{"n_empty_slots": 2, "beta1": 0.9, "weight_decay": 0.0, "lr_head": 0.00759, "warmup_steps": 387}
Below are experts of layer 6 (counted from 0) of a mixture-of-experts language model. Rows are named router (the router's row for the expert), up (a neuron's input weights, with its number), down (a neuron's output weights, with its number) and show model dimensions 0-255. Each number is 500 + 50 x the weight over its row's rms, rounded and kept within 0 to 999. Numbers have three digits each.
After each expert's rows: "raises" lists some tokens whose logits its average output raises strongly, later layers aside. This comes from a sample of Wikipedia text that the model never trained on.

# expert 15
router:401437565500432525517564467505478439456508461583492390406491531543501541508567450548507451489521464521509525506529526424505566475499551494523415581450437590503467534486603535527469534510538488550512487522533577524504488507492475519515453468432572566536540451409526589495459590514555458549501425520499441416524550488496531443430535512511487503483499508452540465462581407484607506383556508433567512457483405442579393500478500557566509556567495490479601429476471586492499475477397477459529481493568515506479503509470470488528487510472476485535419462567483485559494517351493576450490479433548506537501581533472533444545559596512555538550523536444576531532476532506507538421502455539458514418485494488427548621558500419384540448477487495588491436461499473544508507491298465
up4:452478531506451552499466496573541488465472562484460488511481502469452547472499536519580513477509524453499505537486506525536518411416471409395488541494475545503523511572551459407438464469514462415564504475522503524445449502525474511572521565538533493431405539499501526485412493537540551380526580465456593536524471460643448444437594403413472570494486531510618518514454504517574593481542441538562493496482454477535441546457462535485516546552367622597560521545559597509554481423571481482481523453507476490367566467499575455471533558533457523496415496481470474503509552420504434488514457485468551480478563436431501471604462584520514439469582504452574468520475519501448515476476501563541575453482586510478500493466515487599440469596455555520413539501557537580409473506445406
down4:446456515431473506545460517492512485531557407442430595460547448531515557454465519427479594487570432417523487486548547535506507446503453385388500509527604589504483546525543491561412395498560565492518472528518491438589618564546503587456475510442508451524456436554590463457544492516574375488558474487453456415522527468485561498507449512521491419441541500575461532486613510469576522583480507481510465477517479540510513513569454500532477502577552534532494476573425503594523495434459594481410515429483507527550465621488521505557567500510484521511463549495550550439558479410519424462423519464501406535510484540413494415504530480495569450511578439479520458463433455583567556453553542537385496490522573563501502538478538489499551427532394529547496484464477446450517457532488412
raises: " the", " a", " in", " with", " an", " by"

# expert 10
router:471416524511556584540554496664551486524553539556514378452476487433452488516506473544502489491549569493520547457510478392488515401498427555478543518466515514470438509422489508523494542503525503425630469564519440513549465527514447519433563452549504516473491456442519573499480606480538535529443457390425512538454442411483503484499526494500477552427452621458581327528486485533479569629477527455523553517518382485621445545429535466541495539545449546527455465475546524451483447524464490427539486518466483463575499432524521464496470583439480441535471545509458509487453600578551475437487466517499506522485491572416518551492573538473494494526498438527461512488565527436459440487589527557534469482449567479604448530484452562580511454456518474569508492572475521461396536520467613
up7:536465485415469402642554597534526552501494472498349509469474583561475538443500527513441511534517482458460544477584509430566408532441511468455557477436491503555485511465494402465526533416433503565557453543530605535477481521495467511521465508481446529521615533496423431447511530532430517520510590509533485529507547512519535476485543540608424510459440442497447480464508541459432494502527462562500524450459453478514517581376503504547420431546439520563461496457488476565500541564516449451554542463493479505498450436477484515412426570457436580549502437539405517477537454428508502541519492576441523522522563453479484546490532463535409441464458529389441400484525497546553427464455604504563500496492394465455472543501533468542424389575398536557550602519483532459547544512450565
down7:529575464498553428628491534539453489503478477427536471466476456518441549540443366553563469518446552553514535531502499569469501475542485444530490503542553406570626472632477497517471544488512477542586515473574582500480399625506469611505486355486443437566457501482534556418482481468511507584511531494533475439403438458474492475513454470517447542506445518502557419444557482423413471560574501574572462461545536477549566434451490478455409508425464568487504565525547472514474541442461534445519426496460483467482458504482489434417491487537564467420489483507478493557519472508572483458580496476486443540480524478445547431491601510406477477503429489453510514503546407534526506497520444455475495511591525530589495581565492493618515489530473524607507607458496470432511526506513616
raises: "2", "1", "0", "6", "4", "5"

# expert 5
router:450539438528548524512428516523419538478517516502514437543441532445520593428514444521519535391567538459491554535494581411484427522487434492468492547474407532441560548491494464525599444474483543548489405376529403560471481426535521403467517468555506469498518468547487515511441507503502523537430465486436529569549497561509569434477496485582514418537477481514444415481504621437503589464522492543484610437509494455458530414530481495573529539569479532440528562505559467469538489490585486401502506488517524452495528528555448457464518500535489435588478443573496483486562581470537445526436477493517468464485456555453502446558466579520435613520414452496527596492613482462557494459587548514509484465623457576560534442493562493482381426491537494620498576441555440485508445495417561
up0:527522531508557524524446531590512507482460523516458455451552516495537502507371511523443358450487514574485584491501540472472583560387483535467491550464472459482523475496601524457503542516558409449559561469450493640411400403542506496428440541571447489522493509521524524546488574581512446582549480579508624484544534523449538527537468510533465562547396456414419512499450552624487499478451610485441564477434515449566530455481450489497519465500484593489564429548515434420542509449535558495463517455540508445540497479500476444487527494482624453561485518523358481435575461509520495486535470454529467611400478474481515462470402441377543498519530488451538460582534508453433517552558389491468523482469500481483526474499532571474468498462471508479396520553522495487480466537497529
down0:474469505372457604502400575415414522617419494411465506418519523483493506526506446477614538406525548540512501497495530524498505519528402553480457530475470495527433449512564424467531561460452585527464491452457457567444449513513514454435515551462514484518407485468536493482596507548438601518646467433529420522481442515432454449420557404570627539485500477480501493461443518460425497492521371556542447507468585537607531486504477480538579544520464488565489530535532444487474438569479450521490564475440576550507528526489538513460447559511458520494485587486589411523466511545535537523554458511458562518528472496428462492546556553479489507563563472487584443494482532569477590447488430515475515539490482439364559441481427456441500540432549539441511535536535541530526537568491486
raises: ",", " (", ".", " and", " in", ";"

# expert 3
router:461552527428428548499537454472510381448491545476482418442492535465484509484439427504450424519520574601465515554604526489517453553453473419539480516418463537531496593587569582514503559525486514544513518524526504522359433449588505458502533474459432412505601526513488403444558526508473525521420502423568498569480523534553566485544513473382456436447446516448528451530454518459453486509485453494512551567544476565565505595510529573455564441511482559516476481516546547477546536530553468508481566443493485522465569500633561517428461479539497497568407510485518473528528488441463472509509506568443566489471486491466518464523482476531444486583461478505485389492567550515466474578667476438385514554452486457414576540545414506451549480575470514603431542504460510540474451557475597
up3:426537511413460614538416578453485515467558487505475427439459455553510458400525498495412573462519487506540482511577562443565551457568461493441475548480525586461445532446541532483516515514497486492461465449498567524477448477508437608573549507474479566502592495554492468499491472496630536530417607538529505501514520492658514508466503466494521495507473563408482449452449459469471553512500480437505536450499440488511467482464388479528504448492537441513481448462496584537535461611512455535518507446455501450547512553491528521505578572451476568492472565535502471454485514443494498416443413522468474468575418585419496471475450552423604517452555490491547529543609553560442408469489509457439507530517471598499447549555502469484351486486569538512518548528623518605430490394565450
down3:483507567523503533505491450557577468543564534541525636496580483537555521568395391534521482526596498594501406509531548453461438657529529540442477415458438588518487506491442504544473415497590461458539460553479524530513468506523495451481493496532502573484394521433472461589529541602466366423440572541536533449518501471474507532426429427544476493478461437521493414578514495502558547425517462435553518519485465433520459592463511535511531512515378491474489497504445449541517445448491492564539523444485483510506542436521391548490452557483507503393358552529527436477503500573569489492432510537457471523436528563513598530494437554374460546511499556579541516513421563479473480461519444485481543467467503467495457532468518543548485519536423520408546509505618549507496472493440488
raises: " and", " d", " b", ",", " R"

# expert 4
router:366468554466504437482561455493482525489489566503491470527476512481436462491512508521481510460537451502522573503589486517375423533436402488538514527494478464607543435423574507497607619523470524491467499535529550497495504439498486497502536557477502494497546451544519488504524448495551501506498406499509530410448475591531514514488506413510565453619473518512506396480512403489540529570562475517544573507561412355534476513457542616564563351502511456437509483542477494356568443409486446465522435539488512500484497478480518502557529501500596446523517474467489451474512642417561544457560466486510516564451537465460455576577546426502475489544569516531519530535495540519539486530622520537470457392534589446518568469447504401514467569551500491548371463549490475520466487491477530
up3:603532542529434484445560422587512498459528545467529543539313542531528510536452553454491556528459534478549553439468486431504433542480515515480540547495421464473536420547526448536443586470452536520538510543463474495508559468622441434581409479523500437572518431522530456504520462562544447522487433453521365545472593598428459502522457480439462438521476531488477511568516531484501478522585495489516501425563416481510436458543587531478527580468530511472416504557471590503497598473557494334449570482456503474598439534583524496508452421479448531529582545460504474561484537434645390516581414501468450522594468476515527491469568496479540579521518442539545513494446466455534480563589496497521475471510466565478520442543456525520500515545510512514461513531561482551498455470452435
down3:516499519513578522565488564521476476512269542508543529372501564507541501466459570464521485561410515565438466426448452539521505489401453438484522476481526397482565530510463538532619455525426526497540599500434479535443520560495417414524437452478587418498495488402483484572487488515534502555431470515511493468576545523495441555432656585430437449540537568499463587455466524504473481502488542462518453459558456568516512414486550468518503532566556427523525474520459474465466541554553475505471496498539397504394480530544544519555477559532584486461464507548533484554489474518414483546406441487500440449437482534449495521524413520543580448500541581396528408492513520493519476478566581501564542527500488444471531425565454564520555526540424447519498465531536491444544459511478465
raises: "\n", "|", "-", " and", ",", " in"

# expert 9
router:523504438522517473616546523537462517438410523568465503577513530541536501575483432551584462543549570463491520532383528503505510519546432460454513480559447482643501488551568455484497545491557589471537597483573556511505501430487490568449448503515539512479496441516562516528409538497536538537434494550531515499486467451505445430475546441450374415481413465458403316441508502463483499564506482522448499473576420508600446555404518507531539386549429500615509488495492454418507538478462495506529481439507536524453440499403475514539490555524559452511521512440450431439555475389509457436632516526546524542390515498390543492474529516606486433523608487501420550586497500471526535498487528492519448490473499472571549535455492532523470551537500559489470528521458520491551528569515550
up0:487423543538448544515367434515447532580496498562502544463510401452483554519440575428550480573464622464469500464534491479442457483521400534521483479525561507519397564403534423551508505552455526492459469549541483443434516471463566537524476500434427437523530447454490493474547584431492443527440513466504592460454489547490522560505519444490587377377389443544498499465569481493550499477443500461525499537459476485469508548552540531553550614521538559540506539510427484513585498485548509550550542523505539550525431435507433469550366598508545608522465522399471450528502427505556504472605484527578528473423625486504426409501530491540506512517544454492470466526528560515478498459466490382415582553494511525573506482456475472521525495459502447492545563486463497500611518565451580
down0:527523522502486507543441545578542528506577493542552423539509443559551467460460556536528496536354549457542547472545489548450532479518482498534473454519522459541502448465565446467461487569533529446594497547486554585532411459488505525562554565552416495511497606535419502476523403424440496404463483462432497549498506528612488429475495482421468515459525526517620435503490516468494502509398581536471507469472536536469378428475447518478557552484492521473523558509553471475545597507435608549540495500521498512473441543478557438463444425618486492538473516489449426589519523424603435389543454471547428453586551446572473469539524590582422493548441543469604493504485451537497519418510522483554557494485601511521582554478439535489439474535462496469487422514395425483405521461491466
raises: " in", " and", " L"

# expert 14
router:411510503408509475581516525532521423492478559488601427573463425455542575457565487553538501484539592536538502590455476567473497571501531505483380527520427494545525525445477509527544529466531571515514595577504441554471489473468534540589461518432571546479579490466422514535530553596530485567448527554575564502519498501518450541403515491432447531507509528511465290531497539476458454549400543478528585484496423421514372521480487557508425443518401444500550478507486487497488530505584483513481554512583580505523465453479417532506506571531522471582533482512478387572466510529496528497517447515484539465488534472484488430557487494525397509502559489566444538579506459558537468478424481417486471460404463359569521582521454436542485419490503553499492447458490420459521553556526513
up3:544542475533484475523530528473528521545452552502509548502495438507561511453450530477429474421484495444544498541522534462382438494494555518419512448457425589494570430547511447496470535548565590471502533533509508467492548451600526540470484437448520486450590561544501460521476464560477407509493509456505513563505508538546514468494579572471518485428392538483512444432515581381553509503461596454501514431517451423466402611489483578446495566569456538517535515495450537451558498465507547484443537459598445512473515434520544463464479477561491535532429520504504604535524471440538483399502477564465581581408591498531443470508454517428544528497545453440510395568514643511399492538521433576466551357475448452574511526562495415517615445419543470493521452561539481507546507439492578
down3:468532420586533387458540431431568453559501475435452505486543532402502534544421577522513542514579427560453426458502436474522412491563556486611586534499489553560461461498475478453473507598431452544592481454565452492536413514504515472502549415471399450429534483527483551445514457565596408525416423501490515518468462505448415516513438443514458437544438460553559515504443605501513579504514531443437504490599423468492523530472433555414565543518473516470472533529557523517508548460567543460471550548501502563527500473543488546454572398533542594456565551536493546477597416410511485529558520574536402577506413464426495565432454568467580485513516424454515454570493501526516509546519543523498486460535482519513517560530408515582524477456510490470550551443497536562473558456562489
raises: " or", "on", ".", "in", " (", "ul"

# expert 11
router:430497495469459559498444407588551496524490436511438445548459567475477554481491608470482502496563530536549589540585586464420569478549537659553453505481500490534512435520508473543477565547494586524629468474490552516537416429523470497483494457474563509488584548517394479494455473535503422500486491533489515490466541563465482498534515446464432462469438562451479435551575508480601568486504486546504534573595319402534407579486504479547490442544545439462490560479479589443525497499592505442479524465420535570495400499502527522460528484354495513570435463438484493505530509512465489437505431452533488474445465450515428513554467565553447560531563465566506559514518526448439436503537522476528480472467516553599537405523418529469458532508486558487547481433409505501468452554467579
up4:517522515538437473497475550478489427515557497491472530494406390521574531381530491510538493431577526538509461540455509549487465520530476433489504511394574499480500530540605537552577519567531632498534530596547417525514538442502475512492478467560513587484551503612454526465539486555440491584468538475462440473496540518521508439570548619524492597523507596392543459464550407526494502503446411480446509523502446503503520439453544519497411487526470541461482525485510391524518516534503518441437448502558579512432504494444440571560556508482574528513512566503518437537544503431489382485421467529615577527500649474492462555585478504649490452551502505458579519528509423444515495517589456487594506435535467452474447448470466481499570498561499442536479515440612509487451429547485517
down4:495555563501500463389578503483546537602472489532371521407438467388430502500431498494401450509533482496587492432495531461522423573542505437423502484502500495516522523474586510559499507513491542431492459550474489506484598537464449514541493443482501507596504417561554476550463437473520571543562502421512509426485522447465476544505447604566512470445457466530518541502489432445513555538533505499553560503578490581449366533594534478504582503444422565480504519484439417551578535516418601537503527505498505475453557589523495597511506457554518533446433523447518441550563483494596513556542505569503555477543458475505455475468497425477538511542501432502487458567478470568420488398469467560458522549386472477466510550519460586550539394535385461537476517503528455560455524499496345
raises: "\n", " The", " |", " At", " On", " In"

# expert 1
router:458449457537556511509504541495466467491557551481501397580485468415448572488398443457527400524584571446526549550554539511587502523549493543529503495514550503495474434463549407463427480565448495462434436522575545486444440392512452522525476533529436541517471479581551594476513604460401477482487455492514494506435452466489609472477508543513571545507510542505537423591528559501591497507425464515467603542513364560479483560475550509467459505552580517489380520519471409479541535464479502600499399508606485456529528463474444550453460490501535437558457500488375512496538449508459475467599451557499523492494493545425473504532526500510525593538463476444501509460485562498496555639472484501547535423558537492548545549482542407479528436474478446559492478559512478434556534439423358
up0:508534530558452444462490515495560562437537619495443422514481532380516497423410489463443505499574495500489587505543484403475507540404532442528477514513472506493464473446502422539459538515547583564549504536500534604501475562424521519532561366424464478587467495507528493488499517476499510472459473528541467580446512535556594566495368522477506560497544472466554474579468520507553578507502423421550491470455452484555428489523482553516456538538591478539447496474502505506525541475543414489696593447483568535453434425538487491511481444540458512482498453420539570486471527460539473491520508515474555448439531475491440476407567452505498362463486545561533487500496502456525508513565551495573471500511538468595533562499417488453432494565564501516464410480509522409428605571358493
down0:438506537421444544565567487544570481529549580497507486555471475459459540565418532507512452453479546457481564455529474437535504449571386512501551544608558458496570516555414519366414509471396531468468503508453461524572648518424427441484470461489485602524418513538584484460483526495443496538443476451392393465529499568465556475539474462476511459569486485580555444527584506489498603414441479546525514506495428579530505439556496482578398472546436434537574574499507467480536543468583482527513554445459437331583526564494491471543525547497564510486418507491527488460503491440498467474536458517422478492471494478611508517470483495506558561509466512489440476584452496503476443527447468507435539606585517487451457567515472486537534583588472551499555528487432504478543527524494472
raises: "is", "en", "us", "."

# expert 13
router:499497505547578568574509342540517494513481536467469465487452504419524537584432582527499507477524590575527563568598506408540474467519558534403529610499453547573485471520483518597588558413495568517442542444486465504409446540553533534514491537477492527502507536576474476560506505477539507533497522424432576516421516516479532450538532492563565535487472478485465377525457507598530487453599536443507527542411481469503546536392416621494478519524558432422475438529496475454533430571529442548487457491498419525427494443506430486500524556518537494518567529474482449472433578417433442436459557434562522447453512503443585476581513493457387522546471522505476520563467582445533478411480476464459514496532502488510501556416484447499476503437544559537433466482543545560604387456468513
up4:450558488491518507507495505515550542545535452500435543493525545534396554499500465484513472543386538510507516412502520437477535569447503449425490475607484476577564509553567510465486504526488426502520566472487567606507468502492560455501475522483544507496596511602535547514441456397489514495558453493539477418425504456517460499523447368537553456501452514473469405399561454415535495436535572498493646448494454526528621509449535550554603480486521518473548509531562505431519490525503526504560428504449493386452372480431530579590462512468541491530542510523441502531483511438603526547475529472532523411544495521446416459520601479548529510525496463404491509431427502456513497459511536366382523492525592500517590520548458601404415515512467455512549434485522523509606487522494496
down4:456522517512399515555448491497440485476590465437505613520543532471391542503535428445541511521433481503483557473541590486552509553603441459576589453525488466552471438422447491434456454581510427498503455434467451493527421436479548504505571516472451484488516415487445600386504480556536589469555564565480482492550542508602439465540574440674377470476533447515535560503470563549482505422560558413411482538506564550493561475497496441515516547479502492568629422460430470561579514431522485488567450589476540458553605489474529502517497466475503488484479522493508459536502410547560511502458523437530568508555526500450420456469509493559581540447529486465477521392604473572501488510497510430498562485457520503506467559425535516431473491510509491509496471555442490561471411522509559
raises: " ", "-", " and"

# expert 12
router:437456533566517523433586527533466516454519475451510495447495518513484464430429443509464458456478543498565492507542514405509462503491486453480506523475421506451534465464665486494492518465519524498540511598562452558421505361451540436537501604515502499522536542527444511537517497489539563533411527602543577420470572498395505475434549457551486509483512557578474449522501637496558528463440559489478579476515611453551419495541568515628488433499508573533547535495502525393498423421475440464495477451489368542481358538545443504469493526474488354567491460517499514496517460508585473454503496507424568524496470552407457471453493481462503535572520495507473542462518509483514414572488533505551507416537514560587491467500538466512457515403566609504562486451485523448566398479470541
up3:428515566386496586472553493440493456541552453508503512496470496482400601445426461477460556508572536503574501422518575542581409578447548537527545460475401511468505499480452574507463530590438465486537590532525506529494482474549505545469484485567495461526514500505396411475524491470527435462566555511537429411524386474554530501620547366486407546479436508577466514517555462598470476388572595585535478544504451469568477448503432486470428425596538474477474441474507505489428473508586488452469495539501492507574448499432461385458459568503526436555486452531446508524480518459562491532532546502490490549464452549454417429498587536407521524506483490590545513512534473509583508546496539506513574558436579598540482531482425510454522575427549521537431539542502480500487471495501580
down3:539494518550494566525429447565593428435468562526468530452388486569517528492544492495586526468473497532461506531476581535472460445477474533540482464620487519520511475583564506535451580544472467477501476567447531541600457613475534473512493384561515504405548535574430522542412533549510585470460476542571526478440533565467510508422422522412453424486475503617483530565518540404449505490431467442497453472497527497565516485526479589490418515509578560514557459538502531406520456466442501464583520506621560470546428436560468462486562473535497567487568478562426486490457536446495464585410524467519429553364534436503524565532503464511486403479469490402469497489492531474439447512504508442521469496619473572508476543390508586512480518552541552459443463472459466490506583549409509
raises: " in", "\n", " the", ",", " and"